config.toml
num_hidden_layers = 12
d_shared_expert = 0
moe_layers = [1, 3, 5, 7, 9, 11]
router_score = "sigmoid"
normalize_top_k = true
lr_router = 0.00268
head_dim = 64
positions = "rope"
init_std_o = 0.0572
optimizer = "soap_variant"
lr_mult_up = 1.11
max_grad_norm = 2.0
final_lr_fraction = 0.0
max_seq_len = 1024
train_tokens = 452300000
Below are experts of layer 3 (counted from 0) of a mixture-of-experts language model. Rows are named router (the router's row for the expert), gate (a neuron's input weights, with its number), up (a neuron's input weights, with its number), down (a neuron's output weights, with its number) and show model dimensions 64-127. Each number is 128 + 32 x the weight over its row's rms, rounded and kept within 0 to 255.
After each expert's rows: a language model's description of what the expert responds to. This comes from a sample of Wikipedia text that the model never trained on.

# expert 3
router [126 142 115 133 110 141  78 119 122 134 100 120  84 141 158 182 164 139 120 126 157 118 128  87 127  81 112 155  90 204 180 138 148 136 117 117 161 154 153 144 152 220 167 143 102 134  72 130 162 206 179  93  78  71 115 130 103 146 172 134 110 122 112 110]
gate7 [ 91 148 181 114 122 108  64 163  63 152  51 114 126 118 147 143 185  90 141 156 144 119  76 101 160 104 158 147 130 124 117 158 127 134 125 157 137 153 139 109 173 146 100 173  91 149 126 119 141 137 137 115  78  91 137 125 113 212 128  94 159 135 131 126]
up7 [135 158 111 139 107 148 100 147 128 139  92  75 154 104 109 102 204  90 162 148 111 150  75  88 155 142 145 136 176  87 112 136 149  97 119 122 118 127 138 111 185 176 116 133  62 133 147 131  97  66 110  72 100  90 134 133 127 177 153 132 158 166 124 117]
down7 [176 168 156 134 116  72 126 172 107 133  92  86  78 165  40 187  70 192 117 149 126 152 163 121 127 126 136 125  65 168  79 111 136 157 108 101 177 115 119 153  84 161 122 104 115 117  84 108 162 119 122 132 109 153  79 109 168 123 116 134 131 117 147 121]
gate8 [116 133 159 106 157  95  93 146  96  82  97 119  94 160 187 147 138  72 152 123 164  55 146 132 115 139 141 120 144 138 120 163 121 134 105 108 102 119 180 104 143 162 201  75 131 163 104 115 111 117  78 130 125 128 153 197 137 178 119  94 116 124  97  77]
up8 [147 160 136 183 129 130 110 150 123 105  70 113 168 172 163 142 172 107  82 103 110 138 100 113 138 113 173 165 117 161  85 180 143 151 116 144 110  72 164 132 114 180 112  81 127  88 155 152 109 138  46  92 115 128 152 163 212 132 140 120  77 152 151  97]
down8 [114 152 103 179 201 144  39 107 187 119 115 142  77 120 152 126 156 120  84 161 129 177 130 162 101 134  97 112 117 102 165 123  69 135  54 139 117 126 126 122 105  87 150  47 162 106 128 174  97 139 124 170 126 160 171  73 186 111 174 136  91 117  91 157]
Description: Singular common nouns right after the or his, especially in naming contexts; also slashes in fractions and scores: genus name, song, 1/2.

# expert 1
router [103 130 130 109 126 145  58 115 125 105 107 156 180 129 156 140 166 109 125 130 172  87 202 139  85  98 163 114  73 203 145 142 113 146 124 141 155 132 135 134  92 144 199 150 151 130 130 122 168 132 118  72 111 104 139 171 109 156 136 103 119 156  90 136]
gate0 [130 156 142  79 122  90 131 110  96  87 113 150 160 128 136 152 249 108 121 132 137 113  98 154  62 165 166 175 100 100 136 224 156 119 145 149 147 137 100 131 160  87 202 127 119 130 127 125 135 129 123 132 108 120 116 142 160 129 120 142  59 151 112 114]
up0 [180 185 169 130 117  69 148 154 116  94 172 103 122 131 104 115 186 107 159  95 130 129  84 165  92 156 174 174 133  80 155 179 103 100 138 103 160 168 116 180 111 104 136 131 120  62  95 120 117 166 116 131 111 101 124  80 125  71 206 119 149 145 124  92]
down0 [ 85 169  93 104 117 156 172 108 167 157 140  77 161 133 128  88  97 135 109 120 112 131 185 169 133 139  93  77 166 126 110  93  95 138 133 146 130 101 139 103 107  98 134 100 154 126 120 156 141  40 155 107 120 152 145 171 171 125  97 141  88  98  97 167]
gate1 [170 138  85 141 169 125  95 130 121 130 170 175 152 167 101 134  88 129 133 125 100 127 137 138 116 154 144  90  89 172 136 164  62 165 137 100 136 108  95 137 107 137 137 152 106 137 131 137 147 163 101 106 119  95 129 126 161 121 102 113  65 120 117 170]
up1 [ 98  80 147 127 134 108 119  90 164 161 137 128  80 118 185  49 194 119 143 144 182 139  88 109 137 138 111 139 129 124 153 110 113 137 117 130 145 185 138 157  72 147  75 132 195 152 146  83 117 145 161 100  90 101 113  98 154 107 142  74 175  93 112 136]
down1 [148 176 106 135 154 103 116 108 176  95 146 188 120 118 156 143 129 138 101 167 129 116  81 154 142 145 144 127  75 128 118 139  81 131 145  52 144 115  99 171 126  94  86 154 125 120 120 102 157 197 149 174  98 143 117 125 147 159 173 146 148 155  78 188]
Description: Last capitalized noun of institution, event or place names, after a modifier, such as High School, World Cup, Fourth Street.

# expert 13
router [127 116 157 146 133 161 115  90 135 105 117  92 143 102 185 134 192  96 130 169 156  77 144 106 118 125 166  95 106 152 187  86  69 157 114 132 181 106 191 153 145 170 180 127 101  96 104  85 171 207 118 100  87 106 173 167  44 145 136 147 112 144 103 125]
gate0 [ 88  87 101 152 180 112 131 145 139 176 127  75  88 105 162 110 138 138  58  94 121  91 111 101 111 149 116 123  89  68 118  79 134  89 109 137  94 182 187 119 110 130 190 144 225 141 110 107 121 165 200 132 121 136 105  99 128 181 155 130 141 132  80 122]
up0 [ 68 136 119 116 105 140 115 102 147 169  87 154 158 133  96 175  84 121 183 117 117 116 180 158 133 146 156 123 153 204 101 185 154 160 136 173  81  98 104  88  99 158 136 128 107 132 112  74 104 110  85  99  56 126  90 167 170 141 135  99 107 134 151 132]
down0 [104 204 144 147 102 119 142 118 179 188  89  81 124  88 142 107 100 141 174 157 190 124 135 136 142 124 178 185 150  84 133 115 120 156 117 218  54 112 175 133 158 159 147  98  94 143 145  79 129 138 108  76 120 150  95 127 135 137  78  98 190 111 139  98]
gate1 [150  63 132  91 124 155 122 161 100 154  98 117 116 171 117 143 108  87 149 122  98 125 143 104 137 109 154  74 141 174 176 189 114 173 109  98 108 129 152  88 125 166 117  68 192 113 133 119 145 117 106 126 155 123 132 173 117 100  65 163 107 100 135  74]
up1 [ 78 104 109 165 148 106 115 137 110 128 147 198 164  77  97  99 149 155 113 115 148 171 152 161 142  77  69 138 142  86  79 134 122 103  83 101 131 111 119 153 132 112 128 144 106 109 166 156 130 117 111 107  39 174  71  72  59 133 139  97 104 133 112 150]
down1 [128 104 138 159  98 132  77 156 111 140 161 133 107 148 108 119 127 127 128  73  85 155  94 108  93 102 108 137 111 128 125 131 128 101 139 123 139 197 156 122 116 151 141 144 176  93  88 202 102 102  90 153 133 164 110 136 119 136  92 171 152 125 118 176]
Description: Possessive s after apostrophes (Kala's, men's) and the determiners the, his, its, their beginning noun phrases; also contractions like I'm.

# expert 9
router [128 123 117 136 134 130 139 105 116 100 117 147  99 105 154 126 196 126 171 108 155 115 127 127 147 106 139  67 134 126 142  67 136  94 116 124 138 126 165 158 163 180 153 126 109 158 119 109 142 225  52 124 140 124 106 144 121 162 131 146 124 152  39 114]
gate0 [148 135 110 145 166 160 140  69 107 185 139 110 150 136 103  69 134 140 134 144 182 110  91 116 136 125 118 142 143 131 111 179 116 109 141 114 129 163 109 179 115 100 187 117 143 160 153 112  78 119 171 114 165 115 155  86 202 125 161 164  26 109 118  74]
up0 [ 98 155 103  92 163 119 166 127 107 195 114  74 103 201 139 129  83  66  90 119 161 216 109  82 135  73 190 123 106 132 163 195 165  93 138 110  76 128 159 128 166 108 156 104 134 115 120 140 141  96  92 108 109  72 158 121 111 117  87 156 159 131 150 101]
down0 [138  78 136 164 114 107 165 177 110 190 119 132 103 148 176 147 114 114  81 139 184 102 112 122  57  72 125 159 110 100 122 111 161 114  88 109 137 119  97 210  85 110 118  92 148 143 132 123 158 177 131 154 188 126 119 167  89 120  82 151 101 100 183 157]
gate1 [109  61 134 201 156  73 120 127 115 152 171 160 125  66 163 152 159 141 145 183 140  84 168 122 170 157 111 117 178 146 189 116  87 154 141 146 129 112 103 115 148 181 134  81 223 147 136 133 103 164 113 176  76 144  65 163 106 146 117 142 172  83 148 116]
up1 [ 64  49  82 111 121 117 124 135 150 100 122  85 164 111  84 113 101  91 124 166 131 134  97 123 143 181  82 154 113 110 120 145 115 112 117 142 173  55 128 162 137 194 160  69 122 125 180 133 132 168 128 153  55  85 117 150 182 112 136 132 139 112 170 128]
down1 [153 110 165 101 116 183 141 183 173 131 105 111 139 173 149 119 103  99 107 128 120 135  95 159  79 158 124 151 128 132 158  66 143 136 192 169 162 106 122 116 109  78 156 131 131 120 116  92 122 181 147  96  84  69 122 177 103 142 100  79 116 160 100 166]
Description: Line-break tokens ending paragraphs, list items, table rows and section headings, plus heading markers like == and list bullets.

# expert 63
router [136  47 132 137 121 132 125 119  73 102 158 123 150 128 163 105 151 142 174 162 170 168 151 116 139  90 200 143 139 127 136 107 112 129 125 155 176 138  99 152 176 136 179 158 106 140 138 108 191 153  79  88 134  33 175 172  88  95 134 127 144 169 113 126]
gate0 [107 162 128 116 136 104 106 148 162  92 178 109 155  85 121 112 164 100 151 184 142 173  95 160 199 144 184 168 139 117 111 143 104 100 131 205 149 119 103 143  64 110 158  82 168 116 121 118 137 200  78  84 142 105 131 139 142 118 120  59 185  91 142 132]
up0 [106  74 104 125 178 123 137 113 157 145 102 133  78 152  56 192  89 149 166 105 126  84 182  93 120 114 157 129 148 105 143 155 127 160 157 120  98 104 157  89 116 124  66 163 152 120 112 223 127 177 130 104 200 129  61  90 115 142 170 154 126 151 149 140]
down0 [143 142 135 165 123 142 157 130 162 102 113 132 172 108  86  96 118 164 101 133 146 206 113 112 116 143 164 143 151 137 169 150 152 139  93 133 174  79 147 151 163 138 137 198  59 158 120 106 153 146  71 107 119  88 162  84 140  86 152 151 120 139 108 110]
gate1 [182  93 158 106 143 102  42 146 146 125 130 102 136 142 156  90 170  98 158 161 155 120  96 129  78 107  77 172 160 124 113 119  85 165 152 196 149 105 157 162 183 154 109 134 111 187 101  78 192  83 137 109 157  95  97 157 164  89  88 163  79 113 151 142]
up1 [162 123 173 106 143 130 116 114 152 100 109 156  79 142  97 112 142  95 195 162 105  96 142 177 124  94 114 156 161 127 124 121  53 149 144 210 126  87 116 113 154 152 164 143 107  96  97  85 186  55  90 135 119 107 121  75 141 136 135 108 175 102 133 123]
down1 [ 81 121 102 139  85 187 163 140  63 185 106 134 102 104 131 139 104 177 105 107 142  71 190  44 189 107 163 128  86  93 139 111 204 115 151 113 123 170 151 127  84  76  93 152 138 145 203 128 139 135 119 145 129 147 122 110 135 139 125 116 154 106 133  75]
Description: Ending pieces of non-English personal, place and taxon names such as -ii, -ano, -burg, -anda: Fujii, Salzburg, Navalmanzano.

# expert 46
router [160 155 128  82 101 131  94 148 182 155 146 125 140 108 145 113 149 113 159 162 143 124 173 133 156 138 171  61  76 148 160  91  84 146  99 180 168 116 127 153 192 103 169 169 144 127 140 157 201 171 111  99 106 100 145 141  98 120 143 146 122 113 123 148]
gate0 [126 156  62  69 146 159 112 128  99 116  64 129 178 101 127 134 192 168 159 129 131 147 106 125 153  97 140 112  95  71 126 161  85 111 125  97 110 111 128 160 127 164 143 141  96  71 135 153 104 119 111 116 135 150 162 109  92 140 117 145 122 120 188 158]
up0 [154 154 121 102 100 141 106 110 161 121 182 138 143 122 130 134  88 106 132  95 149 104 129 134  80 161 123 108 199 161 183 155 131 171  94  89  59 156 106  79 174 115 101 129 133 103 119 117  95  93 107 101 148  63 109 157  97 160 167  85 155 120  78  64]
down0 [127 110 135 144 117 145 164 132 140  53 117 172 180 125 134 106 136 149 105 126 115 135 127 128 143 106 116 126 120  96 157 144 146 108 106 175 147 132 106 156 109 145 156  99 174 153 129 159 137 121 106 190  94 172  83 104  75 189 111 146 106  85 117 164]
gate1 [105 113  77 125  51 177  95 127  96 133 159  95  80 126  83 146 134 141 127 108 155 115 159 150 175 113 176 148 146 167 144 170 133 148 128 111 123 143 192 119 147 110 101 109 137 100 194 174 153 131 116  83 117 144 133  93 154 130 133 163 108 124 193 233]
up1 [137 163 110 124  55 134 101  91 164 156 128 122  82 107  73 120  69 198 135 120  96 114 123 180 202 121 158 162 107 213 121 164 153 145 147 118 114 128 170 134  97 149 142  75 165 173 153 196 157 156 113  85 151 143 108 112 103  94 139  88 117 100 144 151]
down1 [101 132 126 140  50 153 172 156 190 172 124 171 155 147 120 135  83 123  95  64 102  92 135  84 115 139  79 105 123  47 146  94 135 140 106 110 108 136 109 131 124 134  86  95 121 114 115 112  84 112 143 156 120 151 126 116 188 129 130 115 144 141 146  97]
Description: Field names in infoboxes and taxonomy boxes before a colon or heading, such as Known for, Genus, Species, Country, Branch.

# expert 2
router [ 94  92 164 147 167 184 119 164 131  74 118 138 108 145 201 176 146 160 125 132 201 102 210 125 132 125 159 108 103 142 158  94 146 144 123 150 168  98 157 135 147 129 163 122 103  93 117 148 180 184 152  80  61 132 138 150  19 193 171 148 113 164 138 101]
gate0 [ 75 189 164 140 178 181 170 168 188 118  93 103 116 151 169 152  53 194 111  70 118 117 176 156 115 142 164 138 127 145 126 135 137 130 122 128 106 134 120  89  69 140 100  79  99 149 129 137 145 212 109 113 187 122 156 217 117 110 136  98  85 144 100 106]
up0 [116 128 133 168  84 106 138 187 126  88 119 142  64 170 143 172 141  95 141 128 126 118 151 147 131 181 186 179 155  96 119 132 122 153  95 184  94 136 134 119  59 109 112  60  92 157 117 133 144 220 105 110 159 135  99 186 100 159  83 109 211 152 138  94]
down0 [129 128 114 141  96 109  47  90  97 148 133 208 118 146 171 103 105  70 103 143 166  94  81  54 146  85 117 154  85 115 131 164  73 145 169 156 103 161 144 115 156 144 111 182 141 133  95  82 121 115 163 164  87 118 158 119 117 132  69 148 139 119 107 163]
gate1 [147  97  79 136 171 125  42 112  76 140 153 111 129 128 131 152 108 118 159  82 113 117 112 135 166 111 173 237 102 155 121 102 165  95 147  88 140 119 117 170 188 158 149 140 149 110 139 141 130 205 137 197 116 132 120  94  81 147 152 117 103 122  73 181]
up1 [ 69  58 126 146 112 115  56 170 178  87  72 139 118 118 138 121  77 135  91  94  83 133 107 181 172 143 106 118 164 160  95 125 107 159 141 127 142 142 191 135  82 207 107 119 124 136 167 107 129 111 117 190 119  85 194 102 148 120 155 125 106 148 113 125]
down1 [156 114 132 134 134  77 118 129 127 116 123 169 125 109 129 143 109 115  81 100 146 181 144 154 135  97 126  94 159 241 147 100  95 164 163 108  87 137 151 117 143 193 168 123 132  96  84 113 140 164 196 164 155 100 179 148 135 120 135 134 144 176 150 208]
Description: Word-final plural or noun endings like s, ers, ies, ions, often after numbers or "other", as in legs, Phillies, Reactions.

# expert 27
router [ 96 132 119 135 123 147  98 127 108 121  94 149 129 155 158 130 148 167 125 185 180 123 190 151  94 100 183 144  75 175 157 103 150 126 125 145 159 148 141 134  93 157 177 178 130 177 100 133 196 161 112  44  95  73 123 164  70 156 134 106 144 163  92 100]
gate0 [117 158 106 141 119  90 161 140 113 158 137 145 116 123 107 125 224 150 138 115 100 114 166 138  79 144 125 170 126 135 164 135 143 133  95  65 142 118 195 124 167  92 158 111 126  52 136 150 144 147 155  87 136 161  97 142  94 143  92  89 171 125  95 141]
up0 [126 128 109 134 109 119 158 148  84 108 108 163 123 156 158 147 191 133 109 149 125 178 174 112  35 152 182 154 111 128 160 121 144 140 191 135 111 179 103 136 127  83 181 154  95 130 123 103 140 126 104 119  96  97 141 146 123 148 164  88 172 172 132  67]
down0 [107 107 158 152  76 179  91 135 153 146 168 147 109  79  97 121 159 118 142 145 110  80 159 115 106 145 140 116  87 124 154 133 188 165 171 176 172 102  80 130  41 104 113 169 100 176 118 108 200  92 135 137  76 105 134 140 164 115 133 139  80 138 133 152]
gate1 [123  99 118 118 129 124 109 103 137 129  68  64 112 143  69 110 145 139 108 161 211  95 125 139  54 138 107 189  69 155 147 139 137 129 118 122 167 148 117 143 110 147 161 108 199 178 115 124 187 116 118  65 121  44  91 125 149 170 188 114 129 114 107 160]
up1 [152 160 133 132 117 104 144  90 190 192 133 124 111  89 111 101 134 148 135 156 189  83 135 150 119 140 113 123  79 139 120 106 158 158 134 121 177 157 126 153 139  95 124 134 198 136 152 115 128 129 138  14 131  81  38 101 126 151 142  96 145  99 106 196]
down1 [128  46 148 180 106 173  79 171  82  84 151 173 131 157 143 158  69 154 128  79  93 159  88 138 117 117 177 163 199  96 127 184 123 131  68 120 113 129 129 107 103 138 162 160 113 124 148 136 158 128 141 222  96 185 162 132 120 160 125 128 130 174 146  94]
Description: Nouns for fields, institutions and activities after the, of or his: religion, medicine, research, government, music, band.

# expert 33
router [ 73 123  98 119 157 168 129 137 167 117 112 110 120 141 156 150 175  94 121 116 148 183 146 136 177 122 128 141  88 161 199  88  84 112 106 124 152 157 140  97 101 130 169 206 105 101 112 110 171 135 104 124 114 121 131 224  83 110 154  99 111 151 111 119]
gate0 [132 180 181  92  86 121 128  99 154  27 118 151 111 130  90 146 174 128 151 124 138  93 168 139 148 113 132 146  98 114 116  79 116 162 140 145 143 100 131 105 106 115  89 158 130  98 117 137 123 114 115  80 139 147 118 148  85 107 148 194 129  79 102 176]
up0 [135 132 138 151 186  68 118  82 128  95 136 194 166  97  90  72 167 132 148 160  45 133 121 119 170 127 130 124 119 187  99  93 170 194  69 122  95 156 108 149 125 143 161 123 150 138 204 105 143 187  93 121 111 135 110 138 151 110 100 141 153 147 164 150]
down0 [139 129 109  88 166 170 145 146  88 135 107 144 162 124 114 117 130 125 154 103 152  92 114 139 150 111 244 137  88 106 151 133 116 110 138 152 127 172 135 122 124 106 177 223 157 120 116 130 130 188 130 118 162 127 138  79 128  83 174  82 154 129 148 100]
gate1 [145 121 129 106 142 116 167 128 107 144 178  55 147  47 133  71 183  56 122 136 159 107 151 165 124 157 144 105 115 129 219 130 120 130 108 119 136 125 116  67 193 122 104 115 142  92 131 107 131  83  63 172 188 155 132 139 151 178 171 114 143 181 183  93]
up1 [149 137 136 128  88 111  53 129 118 142 150 160  92 148 162 117  53 108 173 132 144 106 135 111 109 106  79 140 136 128 152 160 124 104 198 210 116 200 105 164 134 141 124 151  82 125 105  98 124 181 127 127 183 128 110 112 119 145 127 128 142  90 132 173]
down1 [175 171  94 163  95  83 133 173 158 158 155 121  89 129 167 150 174 167 132 117 124 121 135 219 108  90 115 174 137 133 169 109 125 194 115 116 141 148 124 174 137 129  88 122 123 107 202 150 146 120 150 134 128 118 181 132  55 164 131 103 131 100  86 109]
Description: First digit of a multi-digit number after a space, dash or parenthesis, mostly 1 or 2: 1997, 2024, 100,000.

# expert 43
router [131 126 135 104 118 163 120 103 175 106 112 151 106 114 145 154 144 138 136 203 157 170 176 136 144  95 152  32 129 185 165  95  84 162 121 193 146 128 163 124 158  72 164 152 140 154 112 142 188 178 102 114 123 110 115 140 120 114 152 141 147 129 115 152]
gate0 [ 88 145 124 135 143 102 157 119 197 134 147 130 130 122 115 154  97 130 108 157 126 194 139 183 120 130 117 124  89 221 125 163  47 122 118 177 147 160 167 147 146 105 121 118 160 179 112 180 183 163 109 215 150 173 174 133 114 151 163  80  84 131 110 145]
up0 [190 106 156  51 109  92 162 113 184 203 119 153 120 175 110 115 141  92 198 139 125 200 152 117 142 131  82 127 101 130 170 136 147 116  84 110 178 120 195 176 132 160 149  77  55 140 107 147 174 152 116 100 106 107 132  85 144 194 154  93 173 122 109 108]
down0 [ 90 146 177  94 157 130  83 136 104 114 126 176 105  97 166 101 113 109 120 132 169 178 120 147 122 131 131  90 143  58 139 178  88  72 159 186 156 140  99 102 134 152 147 112 158  85  95 115 152 133 182 206 130 157 207 174 131  54 146 132  80 160 132 100]
gate1 [143 115 121 150 137 158 186 119 139 146 119  99 101 144 145 141 114 125 177 221 140 143 129 158 168  70 192 140 104 194 168 140  58  86 152 100 149  68 173  68 153  85 128 156 139 108 145  95 153 100 124 114 125 118  83 169 121  74 120 122 199  86 102 108]
up1 [ 79 136 165 165 128 144 136 137 153  85  96 136  92 161 110  93 114  86 106 179 181 147 157  84 144 142 179 158  82 148 164 202 137 147 133 101  99  78 105  47 154 128 136 171 132 131 138 118 170 130 131  77  87 127 122 150 172  93 106 101 214 101 127  87]
down1 [133 111 162 112 147  94 182 175 131 145 114 114 119 159 120 145 119 104  32  80 112 122 171  59  94  90 120 102 124 154  60 163 221 147 161 103  86  76 107 122 139 130 134 135 136 184 114  94 149  87 151  90 106 130 140 144 131 121  99  68 187 145 154 144]
Description: Section-heading equals signs (==Career==), bullets, closing parentheses and labels in infoboxes, census and taxonomy lists.

# expert 26
router [127  51 153 134 173 152  70 111 115 123 117 175 155  86 141 109 175 114 129 149 122 107 171 192 129 132 140 111  81 153 144 132 122 138 140 137 125 133 135 182  97 151 146 138 140 119 118 105 175 191 118 126 124 103 156 130 124  82 114  69  94 108 113 109]
gate0 [155 133 148 132 169 149 175 145 111 109 105 134  68 192 127 162 165 131 181 131 176 137 131  95 127 157 156 114 180  89 126  85 160 141 144 155 170 150  86  97  67 148 124 105 156 102  94  99 150 180 117 160 131 106 147 132  53 101 142 155  96  90 140 111]
up0 [ 92 160 119 160  78 123  70 150 169 146 115 120 153 132 134  93 113 102  50  93 118 200 165 175 163 145  53 123 130 120  70 161 127 103  89  94 116 118 142  80 162 124 148 133 186 135  95 174 190 103  84 134  89 172 135 149 140 166 183 138 101  76 124 106]
down0 [124 135 118 151 109  67 104 134 105 152 125 131 135 118 149 141 109 158  70  66 135 170 205 122 116 143  93 135 122 105 138 173 117 112 102 143  80 162 132 166 153 195 150 138 146 159 124 109 128 161 123 179 185 171 103 127 127 124  97 127 137 145 147 134]
gate1 [106 123 129 141 159  62 137  79 160 189  97 107 112 172 106 134  71 172 124  41 179 144 174 148 102 137 130 154 123 125 149 152  92 135 127  96 178 131 136 129  66 121 137 126 130 117 106 100 110 120 148 107 123 126  74 189 149  61 186 135 102 172 142 132]
up1 [100  34 167 137 208 106 116  69 110 117 116 123 136 163 100 126 153  90 133  89 145  83 116 182 162 132 125 108 163  96 162 192 135  96 149 169  87 165  86 145 102 130 173  93  74 172 171  85 134 105 161  93 130 106 125 139 149 120  83 142 105 154 162 135]
down1 [ 60 181 114 111 144 110 141 113 103 134 198 121  87 173 144 126 155 126  94 169 165 118 119 160 160 108  91 129 103 101  94 127 137  67 157 108 129 158 122  93 128 106 219  80  81 168 113 125 140  60 158  55 128 103  91 160 112 170 119 127  86 124 112 151]
Description: Pipe characters separating cells in markdown tables, especially at line starts and in results or score tables, plus semicolons.

# expert 18
router [146  98 116 101 137 136 106  78  93 117 129 158  92 157 162 114 139 114 177 123 143 106 143 114 118 103 166 116 104 130 174 144 138 139 111 161 148 131 109 141 130 157 188 224 159 135 117 100 177 152  67  95 157  61 114 143  65 101 153 101 135 203 118 151]
gate0 [125 139 133 150 170 131 162 127  72 146 151  96 141 185 180  98  59  96 166 152 127 112 171 166 177 147 107  71 138 141 167 141 128 224 135  87 122  94 112 128  72  63 125 121 135 149 100  92  96 167  78 150 149  71 180 159 127  96 106 147 114  91 155 171]
up0 [119 132 137 157 177 124 140 143 124 150 119 193 158 137 130 161  85 116 152 115 203 145 148 132  77  95 122 114 152 125  94 116 107 135 104 142 127  52 147 170 125 144 150 198 111 163 116 159 171 141  52 160 198  94 145 116 110 117  94 161 116  77 159 113]
down0 [134  88 109 151 162 165  98  91 124 147  75 147  80 133 169 102 119  94  94 163 130 176  83 138  69 138  75 110 149 101 175 128 105  92 111 137 100  46 212 140 102 133 154 199 145 106 173 167 126 113  81  87 162 136 166 122 146 105 156 151 119  78 151 147]
gate1 [102 104 127 123 114 151 146 160 131 134 130 176 142  80 171 165 136  96 117 167 160 139 126 170 145 129  97 114 138  93 140  87 120 125 172 120  69 100 113 153 103  63  96 125 163 115  37 116 167  87 132 109  82 127 114  82  94 112 153 132  74 172 145 140]
up1 [122 114 108 101  91 172 132  96 105  84 104 162 137 110 120 100 116 137 111 113 143 183 118 185  94 117 112 162 137  75 118  72 102 147  89 128 167 143  95 136 138  86 127 132 117 129  97 111 139 191  95 165 118 106  71 131 180  71 149  62  97 147 118 173]
down1 [102  91  89 106  74 175 123 142 100 145  98 120 134 144 125  90 179 124 139 159 123  86 110 194 115 151 117 126  91  97 144 146 134 144 149 134 180 202 122  38 163 138 164 131 144 156 103  94 138 126 171 104  94 117  89  81 151 130 117 140 115 137  94 165]
Description: Short vowel-led word-piece endings of names and rare words, such as i, a, u, an, ina, e.g. Cross-i-ella, Kurb-a-an, Pry-or.

# expert 50
router [ 54  70 120 178  67 141 165 102 120 118 117 102 149 159 154 119 190 134 152  91 169 122 147 101 152  98 243 127 119 142 146 116  89 152  90 135 146 160  65  68 139 162 144 146 150 150  67 120 120 175 166 111 109 134 106 127 118 102 171 132 100 106 136 158]
gate0 [173  78 166 141  84 143 147 110 153 145 111 128 128 108  92 176 150 170 157 122 115 128 131  97 131  70 161 133 159 116 114 101 139  99 102 176 118 160 112 182 117 151 194  81 103 135  62 122 111 119 134  86 136 120 175 149 164 142 150 107 130  94 103 142]
up0 [152 146  91 173 124 106 134  80 164 135 128 143 152 123 118 148 126 171 120 143  71 110  92  91 156  93  79 155 147 159 136 140 145 173  98 209 119 168 145  87 133  47 147 102 205 107 111 131 140 124  72 110 130 142 101  97 145 156 105 146 158 207 118 119]
down0 [114 137  88 156 100 102 175  80 134 163  94 186 179 132 110 136 169 139 149 102 147  89 154 135 183  89 123 160 121 110 103 109 145  95 119 158  74 110  82 109 191  74  88 120 159 169 121  90 172 154  88 141  92  97 165 161 171 175  69  93  95 113  67 159]
gate1 [ 82 137 125 116  78 122 134 150 117  83 149 151 143 107 125 133 125 114 137  71 170 162 117 143 102 151 147 145 141 143 131  97  84 136 124  98 108 106 113 178 162 162 105 192  95 153 127 135 102 123  64  87  98 112 190 111 104 129 212  83 112  75 150 131]
up1 [100 111 153 185 101  98 126  90 126 103 140 142  97 110 128 154 143 169 146 135  95  77 184 152 122 173 148 184 112  94 134  94 138 215 129 142 146 103 155  81 103 115  90 138 108 135 152 118 121  73 142  68 149  98  87 106 138 167 110 148 144 106 160 197]
down1 [121 115 100  79 127 103 184 125 179 109 136 108 126 143 179 123 125 115 117 121  87 106 109 144 191 102 150 104 166 105 136  61 123 127 159 111 139 132 208 112 142 120 215  87 100 126 137 195 181 185 152  76 120 148 154 153 107 130  74  95 134 163  73 139]
Description: Sentence-ending periods, decimal points inside numbers, and hyphens opening list lines after a line break.

# expert 58
router [137 108 115 121  77 187 123  89 110 146 162 106 123 106 174 101 172 124 156  94 180 116 131 183 132 135 159 132 112 153 190 134  73 119 136 162 126 112 132  80 168 148 162 114 147 156 138 113 144 163  93  59 109 109  86 169  69 139 151 118 115 142  98 127]
gate0 [ 91 106  46 104  96  96  52 101 206 122 127 149 153 150  87 133 153 116 140 122 147 168  94 135 133 121 119 151 168  60 127 140  94 124 135 152 109 121  82 138  95 142 145  77  99 102  76 137 120 142 130  87 107  74 142 125 105  70 112 157 134 165 156 108]
up0 [104 105 103  83 162 142  78  97 129 128 147 138 134 139 110  94 129 116 111 194 122 128 117 142  93 129 139  97 121 149 114 124 101  69  99 152  48 183 114 155 121 159 123 130 152 143 103 112 138 106  99  85 156 110 141 147  87 132 160  97 131 185 194  69]
down0 [ 83 137 105 106 137 116 117 136 128 145 130 134 134 112 132 112  95 116 178 125  52 103  90  79 128 122 156 167 132 115  96 118 127 119 151 166  55 123 114 138  92  83 166 145  58 130 108 178 131  45 109 158  77 108 128 150 131 182  83 120  83 132 123  87]
gate1 [153 103 129  40 117  56 111 140 158 127 125 105 163 186 188  95 159 166 135 144 237 128 112 126 165 118 128 184 116 163 110 125 135  63 129 149 130 131 133 132 137 130 179 101 136 172  88 129  87  97 119 125  92  82 112 111  99 117 117  73 155 103 108 132]
up1 [138 162 144 161 132 201 145 101 137  26 116  92  68  88 162 181 126  87 177 161 110 129  94 120 132  99  96 156 126 155 142 108 132 142  69 109 161  72 132 134 142 127  81 174 143 114 127 115 102 139 113 127 115  63  98 106  51  64 139 179 126 148 134 111]
down1 [165 164 118 157 124 175 132 115 166 127  80 125  58 107 152 119 190  73 156 134 141 175 100 141 130 186  94  98 150 119 115 157 119  73 107 107 118 158 110 139 181 140 117 162 130 120 209 159 105 156  63 133  81  78 200 140  66 129 183 147 110  95 117 134]
Description: The, his, their, its and similar words opening a noun phrase, usually after a preposition such as of, in, to.